python train.py --n_experts=12 --router_score="sigmoid" --scale_expert_input=true --lr_router=0.000305 --vocab_size=32768 --norm="rmsnorm" --norm_eps=1e-06 --tie_word_embeddings=false
Below are experts of layer 4 (counted from 0) of a mixture-of-experts language model. Rows are named router (the router's row for the expert), down (a neuron's output weights, with its number) and show model dimensions 128-255. Each number is 500 + 40 x the weight over its row's rms, rounded and kept within 0 to 999. Numbers have three digits each.
Before each expert's rows: a language model's description of what the expert responds to. This comes from a sample of Wikipedia text that the model never trained on.

# expert 3
It responds to: Line breaks, semicolons and cell separators ending an infobox entry, list item or table row, just before the next dash or heading.
router:471504485446474489499507523557570493453487484539463508494485521506456551520499469556436513483468494534526547443562511567536560444522486510477493531538458484460559408450397395495471506507564474521541489509518543454502555515500501460517536521555461455523566476596512591480487549537464508421445495542438462546431463524501515477492554559530519548525479509550513551491513488567542468467497
down0:444486501540526539542453524556505488456541511450521495490452476461467467471418541505461481458481504474553493517571521532515471532491532458490452496488538503503481505492490489491455500479494510535527453505458492515468472506524505492512501467537486465521469542503476509476458546508458509467532498463569927467469501461504531474538514505503477499562533524528527528493460515514456497483490
down1:497481525534448510450480480467535517476558487510509459442472515484460541550566506438507562585461471487566451496464489415453531455484503543491563526489432502495490525480503533543506452534555429437524474476567475508516448499481519504503455558476545558520542521378456459515516481545483469542500467564516330537432506513514462536483458477548441472488465454457514521550556472431468556506527
down2:552502516541472540489528493501467442466516448532504438511508472482537434531528599450564599501479424491530395438525543398504502487535551468438507468491514495417463539486534529535527435517518562520413498526504536510514481522501478478523434514510487529426490536359531493521497522531378559532480494566544520521454422486468532519524388473497428512504503506494443477489487438409412482549544
down3:508463532521542547440527558498522460549486512482481528469527517506503541481554443475519522578432544476530463565455417490481577420436531548504496460445542485514505481487447470534487479494578498391467512507514526481462511509480462479500464461509521533513552529578503502551526484507524445505476510491470373536497570514449456530473475451521442488458459550491483451547552459383502549571450
down4:519562502469501488567529513553532521481477493526513514457436499490550430527452482541482484507544489502582502520485522588470489546479521488500514530499550518480473510477516440460428475528450471490484523516492507485495441414549564533492514462540559483516544511540525429497484524470506532452501481480544692481503483498420498489513496536466506452539493562523560531517523495558484539529492
down5:459524443539477489455389429464509498466553552492475512558485506489475561449493417467525574474461479505546532562524449494580482486534472538494439498508535470511519480507500532470503496476502507570473483508483529564420560492499458473490438424484468497556521535504562525471513525515513502539429501493484536473464562498481463427448487467580441471476414463521485503492492425423489423502576
down6:442508479631534488487458532543523509496505488476542495490564522543454434503475436524519506494493507588481524454431540456520435457547511556530531448487523448478496552509466508446440508505561500483532519440465472505493555474459439585573499477548448522583532488465466532506448454488537519460433532476551534502539470515525428416509481494477534542576499499468533537530470485607453505549507
down7:515466461533557591505510517490474487541511585492510436460454523476459499469498525463480509483441576504467583583507555491458490462453497448555508523453504460534484465449521463482504488482586432495574462477518403506516503463497454513517548441487541502576521478438457568465425554522492462456482434544563444499544551489532512533542537472480443494484526605462475489480473474587514563556499
down8:549525486461463500592502468494505469522459515564528521492544457493530356469488568534491487442571483494474526479509450553542484499535505465506546504535485487438462456536495507506489497486431488579501579540511473534547535504462491510501576499538508519408502525446471502461516508474525531533523484483544699450568456500489490454532552520473529503511474432475479455431472483530516498532476
down9:626468500508432559541543488453452492513466506510490509463551424483506442517531508454555532490557523421465445468538488445530575471529513465437568430542485416485476513511490493512444513478456504508551530496603514521543495528444472463559508563523483480462559524511488444525534526481423505578552489499546569482444460547561516517430488505477430505521484400504509426444477445508482466467467
down10:468507578514571489521518495479537525423484456437528514453398491444499432551494468480456502547469435468536479532561517561534487504549512495467493542492494454536492526488544479479514494515456468528486479476478518527496499497519498505470482523565574531489542432475490412482467514428506567462446502457584761481436458488497491520518496532547535509499429511558567497566509530451495466480483
down11:550475575538477520413536522470481509479497426486496480513598500568494504492549509450566552499461530459547478493491535416512564467464508550471517454484501438479535567504493535470483476464564553440496491510484519540460554548451451501524476500528487516554497528535531532595569462529385443507504542488505436526404546501512499459473452432455397485508503520446450467497460429429481449543526
down12:550514533568489499438554438512489442526510548490535527464552501499491555512540492457545508552443493467543466517466450560535513440459494530516497515478523454449495502449537507493454538465490502438497450428581494514520532530527475478596491504490526536515520519567504485524500482438468474516484539445513528523468468549570445517458506519551561527481414515489482489533508530467488533549419
down13:519484614486532543571477535510526475457450435522514472460441442467474420565491477509442504558485508510529456489498529570456517515516537534481495542444530522524468517510520489522496439518529465475558531489472487515514426491468513490522481517554546535458555530463447423507471507455461511476495509511548564510481467477427490473524449458507447456546449510485524487506526428547464545572467
down14:482427512516551544502408486493503430465527482460528458526475487432492444478480533494528523432437485510500479580574476497552496521490505504445448476442554487494511440457527485522469453442534509531508500530451539540463517509459426423558457474548533486514485507477526535474470558545425484453491509443573684496490508462456541450533452417546460502495468552524508471471425435515485503518528
down15:590467522498441515529580448459465514508543496488513463501536486471492476456527517507512487499510501418551466464512458434537555519517498453529569484518477434485516482467455555495536532497476567506501533536467563527537567517445523453451509524559522489481533476479492502552552515510521509554527533550579592520491523502488517508474463496476410429539489498442460484419408442428523436503497
down16:512472506552549524488476516454479505459480471528472526503434522467471343539517491512496475524492476516481473542490484462505506424589508521497604520497500472464481509509491471520513527517546527468538528480559483531545459482461494506588508542482575504469590485419440478511486506477560572552443487515581629465465462541569479484514475482577528521521416462518548501535445450499482566524479
down17:509493492493452497506504402449449509559504558550515491522529509483471513476506513503523540535487410504523455550533452502487443441504483428511491515508484527456501486512508515594510550506469498462496444460558458532571474477542496478539510487431535612453474492394426573482486460466512507560454479492523515523528465561564499510465542498531589542470431476445428456524494516490464542513487
down18:533485425499504468523510434497495470547503603489518516544543532482520493486515531458558514466478487471532448536454378576546472458515485476480491495486527537457470415469478495535462544517473499518453476456596526523564524463504497439548539502437472504481493529525531503505470518460532513527500501486510500483494551497537530512470531547562538514448417506527526459486471458483550535511473
down19:456495461506494493495509442535549445502518543568500520567537533543538482476520503476565558515473447560519523550451478503466451495415515513492507475512522544482490461482501549519559500493464515515372514539542454563477513439592486542473500477474514567522481416363531519486491476531563519506469501508490416448527522529464477460565554518537541490446516495471487556489563538464477511505581
down20:455501552536562516568528463502481483440508494469528463524464494453496380544449549480498538484421508489575446542535480517514455487485540491472489491469552485489466499466495491537493460457507480494521459445499488553531486454532474512505473491519538500525503477423483471511427494481527513436465541476623740471496508453484503454602505510493495525523488579528573489540460476500471530536510
down21:465485512518587507452502553495543482459528442492523456434490483529488542509478434546541444514522521474455547530488496468479503562505496548500484488489530471563571494520536441494549459516489502497464536563439525468420510474489507477493460505538543500525504484551555472515517520559485510508499476541469347503528489529459491506500412488487476445472473532548508520448505505483502477497547
down22:610533495528462496506544556461507540497528486508450511419477529531532460547501505478582502480550516498494536415509538451513563491487495536494608523522480509496528517506541491448438499481447547523517544503542499496430505521449507525454533544525521450471481499512552459487531555464479507520546427582535453496474529546497516536407476535442438426547440500487574526405475481554480452534501
down23:460442541546471541480540516412504519432544474525465434526485520524509489509557510497534433519483491481424566509503571477469548487433478531466506501482445506559571482493554508464574510473485559425504515551493453576451514495503473537498486500529574550559483488403463550559543485560511511513497489553497437517505474511450478500480443478478504509428550555438478542464549528516542518513538
down24:502501492516444486450485450451504501480539538506489483526501471489536554488511452504573626555483379517512415536528434470492489470541477475479474515479542448480495506501495548536531531504542465501474477505520542540511545505481458476493445471485516568487534505458571507514508449550508456542412485519501331547510519523470467498379452426531521468426415453499461462478496419392467467546538
down25:487413550536497469437485505511543439467522463444528412492480539484495560516529559501518390492432472505492516491551487536524518584505465466470473530454466511573522498542577536477569532502495529512494528518446501527465560575504481476467516618545506510474479439533516566589490474580481500454556472486505604554470480455488583475455471472497546453519545530411482522436462511485563503422501
down26:495449518525507498411497496527542401501529529529506420495537540493476528502565555464562461519416486504507545544466475451475492500458469503460494479458499480529501448504558516524524499509518487496439491574451463561446573520498445496524482545531550534542475454443536556544520467572483457459477473529494357514498536539470503493542465441521507483436504528473444519455512484408575544545528
down27:403472517519454568455463506442537498444514474566507457494514437512437390518477541519511490492490431525495493564530530427473461517433523443481499502535504515462536540542455516511565432468458556479490504568507448535533485481494475506486460500474553539493474445297411592529562453565500505459493519520519511490465421546482457452555468512458491535498524541471497508500523564515473489488588
down28:481500548543467455407493506528539473504495513475522537458598521579497434564500475504535543534477435572490471479471544493499467454457504551483510463478555410459468585528448514474487538488498497517485536455538508584486544541477450517577476553518468489566508450394530520537482398535494476447462526478516480468510472542436483473488485478487523507514435461455558539523485511494443438533493
down29:467589551453528548565411487460529427507502493562475475493418435484517450515452524469500555511476484579512490495500473506493471550545519548475568565483591554458432485472527524526485455498513447528521527529465469533490473459488520508512426452485528500477502541443520480472460514476516528472478510505512561453501475445428438409538468429542513449553458489543491454505538461519466536569506
down30:487488559520524445507513446505496535533500482557513519512523519492519552558528499502511494566497414509548476492510411510473457476501502494456508499524460524471498489471566614505575513479497561449480491541526510485515490516554542517520488541516502573409454450443496513451505438438503489550461477500446425582481478529543458494480538523552659577505489423504453558507528544490476489550473
down31:443414466521505469372500503482549482467525485473493442536572577495530537422483483510570554426464511555531516554486464477523478520413518534509486475470524498496537491499463492475529501514537540489440526525456517528436550481479471472491528447461511512592466455481559544566507493593505484478465500493516418502480581474468504451516466462509485427442482613473478511472441477415500487502559
down32:447485467512483530478493423487463451520470490555486476579542492497494533475494561528544526485458490558493438516509467436475459526476512447496519511525499487464441527502496529534610511471519547486473472551528461528538557503600474594470428498452472531489471425450486616521539425541542480486468540472484463550566461465529495419532455494509578554479562476434427517513537516488463527470536
down33:541567414487456502487467495500422587523557569470514494494469536465465603487534463507526539548530448501528508546550448443524472438518454453560523526524464470459483552499489548565485534486601456514535438441520466490554488484515485538477525474494499544503536510542443600470553507514524446516479464538490468460538548568618512520458519444519516474509461475447457495483449509509479530501533
down34:508526479498389532496536498432458605448533447507482519539490457444528474505521470478562595509526493517519449518499530370496583464456534539503545489535549470466504535501439470520459494510483519453528558499512489458532495471512560553454495481472497514494532504536494442503583495542489462560455478586480398505480488464563456511488446466520439470427474501514517490508527461474457507497578
down35:508448560528541526562586515491539503487455460461491604491410504490531403557473466503530529504499421511483517464467584536446555502487531540453498532478456531486476504505524513522575521453447530467507550469503493458511433464547546545470518545494523522429546439444522420516464491446559558498451490551508479511400402488502462533531493547510591499474542506548561541534548540503485489463469
down36:453470523540563472529522467532502483494527483525524495540536526549459459557503460513512498509482492520479490560433505475439439494460533512494503468506519491511490554505493549526588463479484510417533502460525526519515470434532515504537480556441546521576521424365459482510432436512561530495473517477512336515486519497474449458571536579494569543507547508494565574505527548552484559507513
down37:533535503507478463529521480505475499529481518527522525541616472510504490510487525468548501474510509473418448436523471546515473489522547516474482453526557441458435548462495515506433517490495571514510473419548542511572514505482448485624531523508419519488492527505509500502486480516429481506509459416494417498553470488529497509493484523507563556531488486488463515482482528579457473562477
down38:478499539535534568476525496471481478456497518453486535480461479443480423493473545494500535503451508457583455505552480553499471513477538476461464491469591503484482509471465453513453505442464496510499482541473497501462476495524497501514456447556547496505464566455512488502484532473490515462506529434567831481491476476474495451535473466498463462518485571545506467509515495444466465534493
down39:453495493534499559499465545523544464463535499414555445464466443448528503527481542504537466455477475525484482502549448496551545602496505499477497527460557504518485462502521491480437521522481514509533572512429551459489556509435526488472484522561452486490516504635516531518505502574453502442525479503504685512515471411489537473482420461535467454498525522519511485405467482496488533477537
down40:480444523504533524492503527554485460460464505446553503502428492461536490478472465496527578504431524539515477550504462538536477510478497544504451519382567504528491466455534487525513514502559441528468493510420516533462528510522445490487516468566492558501522497518561530543475523542465512416463516507538555538546532411453503498530471385519477400446469620517473476471465445427488493534502
down41:472483495538478463415506430443508508431558492519545502509494550458483510520497484520497468517435476504539492554535482524439422431464470483493456542465485454498546484475542513513524507457524469492520416539534452584462540507533429530510499525488594512584484446446485553474474486528501438454479473442517638478496534466541510445485516491549564547416486516508570558538502549467524500455568
down42:482513470550524465420500480523486512512544492496523426509529548468391632534518493483502459575444436483542445539536483471475398510564507457501441490520480488542553552532534550537557486526546517456469381474508521501542471516517469490528438540464537533561454464482467562484491474490461469481455509453513380508455508545545539497514470498528529559532501526432509517559477515512473467496555
down43:499474466536484547498508483439536486486537521481498430554484496434471423512492515512527480459468379513486450501549497456524491508552487475466549484534536510495503422524511467492474544522481590495495500525475519530535525484429517507477523540514497507481489459486499518524509542553561562514428462547542540489477482501473445479490410514527506508542469502487497545421479475527541510492573
down44:518515562502542472511445464539527456532492501493540471412511409492505546504466454487475501534479559506473483490513469538562477516513479487497545477536520467548487524490541477520413520490501510549539524449480508501502567539497526497521472553558450514475542512619505465495472510463457483459563507434509507521549483493486437487501504524501511509578408528475498448488498498555497464548464
down45:502508536465450489526529530508498499501516461496530517507523496538516420507503581527446450487562551464517458475495497478495508525448547456501501535489461521459479581500452506529533470466423547473528484440521545483539425518484544469497523490465509431457486547352456506542493457509487518462515514472546761509479444490434551512557512536425468478531553523446536484547520545500532552439470
down46:514501560532461525461507500486543498478493506469481550512525563534495369551489471476566458463472455534498484515529539492522482483427466481463542469513535434494497545548473496497515522494464537516473542525536479569470541558506432549483500549457495465502483424447512556572537482522541500492534465507502630474486471534486493467434516516431544499509476498487592565506489520477508484424519
down47:503562491519485545504477491510516503535497445582463526431478491453503420521450485532504516519524440595476496507492504427513489545557512510522604536457497493394469580524495514476567456502467518483524522499481516475464492461515544537461499494469576500421507486414492472447549476485598524511410478587566473511487398598488466487536446470536536480495413451526491505519463505553434497518466
down48:504444526474465523513539481389473527457502494534474444502476498419523391486530568512534494496519566520456508537542469460494504457502509472452534503486470497503533461484515461534484490547446496527519543581506465572539553510479480484493552512530594505475496464306450504493485503536488479496512459543625625524533518491494531527541482491487424457487451597500522437438481496477528511508522
down49:549513457487448523461458550542474470529518556477534502487473514544468540516546524509469509548572502509493519493513428512486541433496503430583517552515481537503467506502525524539480564555565468562521534515479418476540463528469492461506513482494459481427524579510453592491506487532467465545572472539429543462579497482566559521472545416521490433496530409419462478461514510477501571496480
down50:423536531592492569481479543502563485448512449462475518460445481462540428560438483502470481486466504537513534441534595537493503501504520571459481509509510480522512570529539471408410509468486559521526539487496501513406528558497505580528463530524521448553521536507500472484492525513486508434481492476515711450479439485460498473510440492511456541483487513537568578533547520556453432505520
down51:581568514450520465533507433518481485535512519530481455439444492423438569552486484479498454525464468438515473529494484519515480549519474430460474522485467491540471526540540483538543480510430468491496428514522523504501432505561519521472454545450565508488480492511492437467517527447539524523495453510515389492439507543467499546500495553488529502503461496511509484503552500513520479516497
down52:507507513578442525526548483487469577475546472519532519461501461441496476540523479553506479613569387472454455471529482483537504502561488490486532558475459434428523487477494536496506543478485545431527481480556549490533484495476559496523526521556564532463539509391443474472524498520503524554436479516569584500440420570578470514445450529599552523485470412492505549464457546532450444469509
down53:462466510485533476523506478518494510422478516430515534511443464452494468465451492448531533513444425501601472536588480571548486517496503508445430496456591488526490510463506471486478500501477465523497470496454561539484472502547463468496499497576526544518518481579543435463478513472451489468475536439591790501477519484465519468487501500536505469546414557575507495489470464452426456515486
down54:463482479453511486463520460429452435501472558463493511579529543443499535417498528489570510410425443533490445543524397515522484499525496527471430478463566487497497439498465469527498526510516487522442447534457586531514549505491439437494525433501495542500483515570596545517510502517517500533428506422505460492498560500443504477470464421493514487451445540530411479513499430390509493463549
down55:536468511513427536501451458493483459495534529504531492443507458473554443498560512472542579534517455507505469480480418457515521433519470490477545504480488440453457456476514496528441516526518439555492608504535473533540529509466485497560520508541503597482571500452484489539525492554450511555506474530519518498581476505534463478453501439548479462433437432474487451428491442451498540544512
down56:571502462499529536550487471464420553488522482510461529466365481421511489504487482471483590489492501487554499558559495508498539462538500457496505499481551537508528530470523480481500448466462510553503482523495543524478434480549517481466481467481520477403491488555553460422482533407451521534482521537515555520378556503478520582523474492530463453456427541584557479487438424464479450545509
down57:469528500504537542494493515455490513478490504477471519469453466465491460467430536506436506470498487465590479527582479544530494513502521471513473526509546526482520530480493478462453509456456527514521462533495508476452468498496520477486483431537541483507464565530484504440504536460501515479508500437554868470484501503460517477491500502514444473546465543539516462536494513467471461534468
down58:570441502496506471485495541511483510534503481492511405434513587515445615518522537477482505534508526493457526498524515494464514496490529463526472545435438541535471550498588508537571493547559482495503466434510459503527408521481481435522548534485523566474489449467468531500457497490405517506504431541496349535487517520557580591504487496468503458530468487407463476473461499549501512521464
down59:548464537476505454454519454526496474552507516456533478476579480511487635458529450459575535536516468461505422551494435490529546487515464482502468468491521425506470498517519555551494531486503490498501471429506570453536542550471461447488470520502456569486528493635552474539519443443444480553467542453477457573481509560516485514410479506502530532486411475472405424492500444414475473507446
down60:465499532525531457492485502480523519456484503498487549496445558490561403563511468478537546498403446540553477525491479519501480470476515542473512453454573485509454545488463492511506519543527486477457477482540512555452524510539487491514496553474500486510539426480548425538510505512533502466518512499498489438418596501489538489506502500531527459447462524585603593535490507396450512507482
down61:556429513513500508469535511481503481490527499469476440483498510495498489423502555469556528537482537420527486516521523421514559499486487490431513451468519464510460492475537504493461506507485497542497497543457496561467537485504430477513462492521540495520462498423506483549494487514484503531503501522603789536511503515476519518492441451480441453505470545459504473470443424413536487501498
down62:536527531511521515516535503487568431506467473538504494457533533496455466494483561514448444498460552487548499493511461521453504497494565499493548575471462475473472511520517453515492469533467473437528472482566502554528471498467537492521476516473601497506518518416442468484498467477529542480477423481579703497503490511461493513508505537505452472581472482476545481548520522489511542543442
down63:488556448521488477424500514504495492516549517510533459507453574456518545508550534522486418530513456480469501529587427515517436527515495428525466535455534488484499517488548497474534520513526530502475480539425547496436499498483479448517500443516507452460460546464531592484512516591476466477456400469466520549570474491474556563472459399533576502414532501499424568486471521512553542521490
down64:435516388590519527563545487526531535496574513505504518480439478475463488445508483495496464487454465499571537522420428465519469538504501496511488487491484539506497515464445506454537451523473509444484469504468566446477491449538574535478496472511564523496520486447444471433495509511581530534457519500558400529473553565485481519530483509481520475453531560537486602458504504462437500568490
down65:589471483456453480580461435498494461519475546525551448461495464468492465474509591460476480458546499496507533505531429548489470483472494413527544561498441542494462434506566532537474488434447461571535523518507452503570446534467500459482565548529543546416494523448457495454481532446475513524581502486523621480517523487484491457538555501512532478510451492417441443460483486486519557491495
down66:533480512505451489449569496495443481515490490480488503509604500511534580420512564482546566517507443506569471485528463466517498496455527499520449494471497491424494550476485560561525513474523532497455488506469529503486500543545484508501541495563501590475481521441537549511544429527446478491447522468529574522450514546493534507551501429468469460521521542428365468481465495405406442530496
down67:580451502494479442476542486529582477517534487478536463498572538537479570413467524513521502516515507456590488505483462469523538517467508472505524529496490475483458487483509543502504512531459513536488498487486528510519528484488500471449489500530514526492465479510495506537532480468515537525481541530548796549481515560483505513496466544463465463550448480417471495479454467429504504490477
down68:510508494491498484554534499513539496492476481446546472503535461500528516468434466515508495480524521479504459468480479524584557589493526498515544551488514485490429453491500472456472591533443501457527476433497507464547548430487522517498522472526481522495525532601466459526507477475540556509492522503552775523536441445521459499490491536536498503525502494490483447530519499536491511473487
down69:478465542487546534514513488515479515442500500458480547520449503427488388470467551516451509489475537482580466550528502543498501507469539456486481502475514509486470474493458441520498458471458490509513509514496487511515428488524525503505495445509553495466482535384455476506458522474494538494492507478620843509499482456480523480559513496508430466530494586528560477524496500457480529502486
down70:477505499510516504556477457514494481488544563521547527511501466515550365524537558466488525512494461479529438512496423522492441446482512435494517488471536509456425487446473554550488510452514508506500528449582489522560461492513484466569532493474477514448510523312421525501467486534501507504513503482529671477570501468507502480492551513530550514481523456487542515468502544465475568541453
down71:490520510489505527531443473478417525473535483535455461500418473486503522471500455527440498539528515490453566508568548452495480465525458455545516466566446505546541506471572544485541479490548518535553527557455416486474549515520492547481474464549527494479479529476411556443494553486506484583520521536480584497595508498487456460482501457505483546466513493488402526479522483564462503521497
down72:481546513547472464542470462436441575554541507486514511507424474479424430567561495506490363500491455475463490509536510495562479462520438484476476463529516463533533501497512504482498554464430483494519464500479530515457550562474496521494496522523509461509451493461441544514496528517573517517535474520497522492534485539469508507444465528470511570526495435517503573506515534531561494448477
down73:576476495538487556486494477499465472505570514516522453499500482518480407528538572428582561522519426435526421501489497381487491435518522449461522452500534471476434526484523553552499493521462502524477509511554497518552441488462449469574421510503506537502489531328479491519484517489414561572492483553556566524515439516494507511494459473530457521504476468478495449477510452443467516566514
down74:439504479571462504461506464452513503497506541578498516495536513488476463494499544445552549550462435519571471503492447470452426430453506536477485502485541497450483561483467522528498499497482503439476451497586444549481462479541467534587492494476564618538499504287440534489532465546525494504448451495536496512521480594523488472499500473543516523479505502453472548520537580458428523567516
down75:508455504510512516490518518490518468474515510456493481500495498490507484411477547483536521488464537454515488524545527469518529504446483502432478471458537497508465471470530490476442511483475497527505481531454494542436543481513442488506485456539536480522442518463511503519492504494493505495505503485597907524500502495469523495519462449474468459507479541492519479497461465445518489500493
down76:424451525550542497447494487430529514437522476502505484481475516462488433495473522468521546510432500518556443543536512511494474504503513527442455513433603505447502549465492489489544446463508479493478464507510515543411457469500470470555428433528545483566511502346532499523456504491465560436427479473562639493446481482463528475512458452493477463530472573529525521551458502471455468564481
down77:458524559517508526521488512504532486499475467508514427428493474422474525486461519512454466558474491548487482482529472466510469582523524500524593528508415486503507563537503488495510443522493488461534524484436528446560535503490555568435497534537569556433518505478436495467505475509555509488510466487587519517509442497430461455575461452503508512516472576477489474535518503527446514475515
down78:496520436497450439516516480417488599422508459555480399533445481484476519546530485502519465518526488469511515504574545427470489509524462519508556494532458519548562578491541514443522514486490495416566409512494475513502451460472528559468536537536601482523511476471422464481551496481513465475451511515513455469475541509454496471547451479493487520499529514451476571552549497616513515505565
down79:537541527527407533584493435493444509501577535552531513443458433456428444540543550485505470561498424481479493448485501458490509456537457523476557535486501457488472517504487527511512469464469474463573537466526488486519473481511579522520501529477501503435523544384448505459553520537522456533467433595504414516496417536539431505500466452489509495477524409464487575439511541536485538510510
down80:421532500468512463458512496477526522456516482538542467522501552491512499514494588482587488493483445498546466481540512453455459529481537563468518504517585495493474529498481479523478521541492467442435394549529512497494440476509504525497519570481522516527488447502558443539520469548432494437467455419490490475426532528512553481526501513514585534517508527567494553523535560459484532505582
down81:549520504533560522491490453544491406544545491486551437489512489481498517564536513497550471484406514440506404549469402481547487479556514465506503495484551434495442459504536511515501477508567503480445488513551570513547581521493489456527420522486476459480493527606530565535516496544461509497507506471490451537540487467495507477468457492502432552466487507506506453464487424481569582526515
down82:524430522493516523469623529454548470488464469449490493400527443531494478462512485482471462499537505467504529529480472572494606512437539506531517490502486480546483537561491515477509468481468529424559584467520445435513456532470513452469521527520549515468545521532445423558538414494504490569524527468506559546453457531486476526475530517468512445510462549466492450500559456450452532476405
down83:445482454515472462451455490576524432500563521450510474569579563546460544487499501513536470476429514562509469535461468476505468506505468529530493526502507437512487496539459517543482521542572455533451472455501500552540572498511495508483480516442464474610530469525507558572509445562542458446491565494506487449523564527499509441519480495488465468513508500440537520517498477462528545426568
down84:455483543539520546509497529518506483454498517429534548512458470455454353504465526492491522485456497505533477540555516536502484476447527494450459485453597501490461508490445440525444496470456475534520495502449496533473463495478467487500515479551506484536478528395493476526470520512490505426504493450592801467504484464444496465579488461476463448523470590535547510515502513469458483505505
down85:475500505520492548422546553451485483450502509476465514513460534460513499469503491471525538541481558500464496484536545491454514518502503529456487490447535480534497512472518422506459495506490476479492492593500465572397508519518430516567454447523534486593498561419536531545484542584457507469494430474549647526535493473475508528428452394496442422499491604503480490525526474445499484506503
down86:506492536503540551551504471456482496478490493515483533487435462438448432484468545484470500494469500459545476561556490542509509528484533467456477520483546520485496481466513453492517439446434499490540470511493512501486419467517528498495442469509578484457474520448481452462464541429517529504468505472590750503432492499463500482557465511527467484532465523548536472529506493491484504528477
down87:511455507510520455471520496457565444475500475544494446446573512519463498509474501475484453480457563536438528489429464572436495506516513560482501559444472524545543457527532467497503463532492453470554547457581456561515509500440482448559525562450593535569503519404475463499444479478493530497478469531527351490526542508515498515482503514525454493496439499470586495529501505542520497560489
down88:543530479520517511507526472517470449493538524510527531478459454486507466467487481559457459536569483425518506504501482613538508459516517464547522515555539471498505462451539481466463559503496531529474507554524452462486454493516519462554510410549522487493518570559467473461482589469502538564507520434489742432532452517535460481475512534577515522493482473487428506494543529529480496520464
down89:440478496570530543545469470504532453478500507479549432526517535498509371534498518464563551471458466565462500534495481481538450486477520516493546498449550474483439513508507516476512518497520508552444529418529489588549556491465452502525514490484492548546512452334475558547469481555514556427465488487550530469584483446446506440535485466516508528429474526456517516473461484537501516523554
down90:472510438530476498468533486509516507490551520439517532543502536507560466506521477525603532478454479526480454503443463517531511436553519552494512472492551447486478470525457489516468562554547520540413518491520540539483626531509512522479514498487438486523528477601587505556515504558536500505488532499474415464495525486532538485460457488528504490425460513514513534464468425431517504478544
down91:548499453503448474482500394482504468501557562531556530484519461493547519459528498465606569491476432503512451549503404524521506441514471460518519515499567443439481466497503515522484513488543479543457511477557499524491544491523462451499487451452484563471563517556543512501535503477486468535487491462482446480542507535542487475398490483562564496416386476491452452482470459455497510541500
down92:557466458517527470488489493521460555551531488463541451428445540475426623503531482505455455581533497455513524539476481502467482507505447422560489575432444534555531498482554504497544497485516464462528428488469523472501393508523539483451541529504565549487521454512436505482475522439491520537504525506552482562436548576535545561490493511509509487496512486436479478488484508513547505463472
down93:444464542540526509440552521454578526483449472476509482457549511486486486451470508499518407475460486472504536520550508478519493550450501533458496462509506485532521537535454464453488541515423551421524466578427490491435550500487493529476542510556541557519487455577496515548553445514530494487501486426519620552444460553492468471481495510456560520521475581516453499497516555479514475461473
down94:492516540501572500510432503513532457521515483518499479418460514509545551496495446553423482564483581460501502504502472556471472478602520437565553508493493472518458507506504499575500491536600457505535495515488475511468510482496523441509444430448494468503559551534464490499518499519493498518550420425475550487566528474468506451442551494558503479521490480545532417498494465515477566536432
down95:505492486463571499508475496506468484522559508512471564539427481538498401505468487566445459549561520556505540560423503560462531482482488481579522574475553555486517408446525466491523549538466487520516556559476437523495463501529555512498537476505578468508502499402428515467437545455584540522537514528519614468626495480464466511516516538575438473468507523485496548486540529533528534550453
down96:498475577505502546603457471554450466517551600443573492488467445499444512513546523487474554539488449470513487520529497527486512455470471454483467475512491457534510486439492558535511502463523458540532498464490500493576496482463474465503527524575430532510499487437460516514402468507463471507561486521518429493473533494442486521526544507502496530544525491503480489468521498487492512501512
down97:543546521469516497531425523566527505502490478446477473422464506487538570579470496455490507503471476524577501514597484509538516554440497497475497522491487511523486545506549532507493480469491473533520475473491560500459480549498503521419484555549480477438457496657553472477518488446458456465532504541479645496441555504436542522494501510487495465536455456510553514485497482508472465471475
down98:547487442471431495529546460472474495475503522561450474503463497445501533446490556505453498517524457438608487483574469524478484517493510430507452518509455568512539497487507544534555470512419526517474446585468451473467469483550509463461556492531574538447457527405460492450517546509528477544510491519531616482497536519444514548543503492520451448469518542454429507502528485450492490524493
down99:527483511514488498507446411559562423536504536546550450452552466448474534462482534521495538510464439538525532542481476491479454500486491501494499496515464491456513437508556533527478485504496492553467514522477455502552542471461526491528513526555533567480504491430489488462479479490498498501487465485531403511492499537465407454601514507558506509523462524473441449445494513506496516551542
down100:482453525479502519529499506387513550482464532472453522592410518467495382538479500519507495486493500589442509557511507521501498509496494517432516557464483576523524468517509445516528528569408476477509492527497506602516490499487522505485526508507587474468481431364490501516434490481591568488513475558596548514486454478454517540504503504484480473522479602512561480507498486530535484462507
down101:492467512482484526488569512496475481522581518484506510589573527555533535438554547486560474486495556457511470510450468464447577483443534490484484484512527508492500446447481536499506499465546573456457534530494530500517551488533532468521431423465480466556443561492514559542507495555468472486508549492438476509554573448488512480481511513453411504494644548475462545472531512437535532528511
down102:502497530578526579495476519490483475442521523453517533469456466454478389513474551464511572516462484447555448509568533506511441462479532455444477462469566478468485521457474460536423475461496486523506482502490497521467466510483449490550451481553519493506457553403499479497469537474434513478501508461597804474457463515492511474525477470502484511508454534547553464511467475474453487539501
down103:560508469461436498524600464472438529494531536559481492615549505501513540470573539498564545511551461408479473488490498460460529473490547462480474463557493502481483490460514530528556543496467548504426475529550479535565455483546498463532515474469505529481495532397509487506498503519465525576463528504455369470495557531541505548506515503479493511479562481485384499463547515447488466546546
down104:454492476482592530519448494479473469475449505503437495541454483464520442482439477514504560442473519555464528545506447547497479500511510530495428496452592504531488445475531483451496466501521523530455527582452507547467516500512434496556481398527523510504457534462525567429466575476475548491434492467518549538620530424417484480537475435532446479459461577529449500493506442517489486588525
down105:509442526507544507463530531472488524466451475452504448432504494481508520462497456465582588551491474484558473490513471460527543507539495528484550473465554469527484552490498514480492561545560478484515511503460520496497506500460446493512485505602494601477555464613516460550519485411448510531442564508544592562480482527530506499449428426512532478522398514486437445510440419442441460553456
down106:562479484458497504544591522487451540548500500525495501541536519504486552507536533532504387519502542450427503545476475530467550544468497451482451520441476560497525433498522456554553505482509539411485450464509516486562457501522533463485541507434533490435459477524480533499515514498478494511511467486480322528503517540529571615516495541420496529452558532479472506471518527551563520515491
down107:505465519482512519478564508468495507478484473507506511482433510447506476482486566482494521513509471464545460514512522507465542537482527465459469561462500555482498498487531465501536481511417480493464480564482508465476423462535520457501472469519604551450478505428538458488462526428462577511465505487566733550421466528486535556512473514501509485504479552527486449551517502432501503485473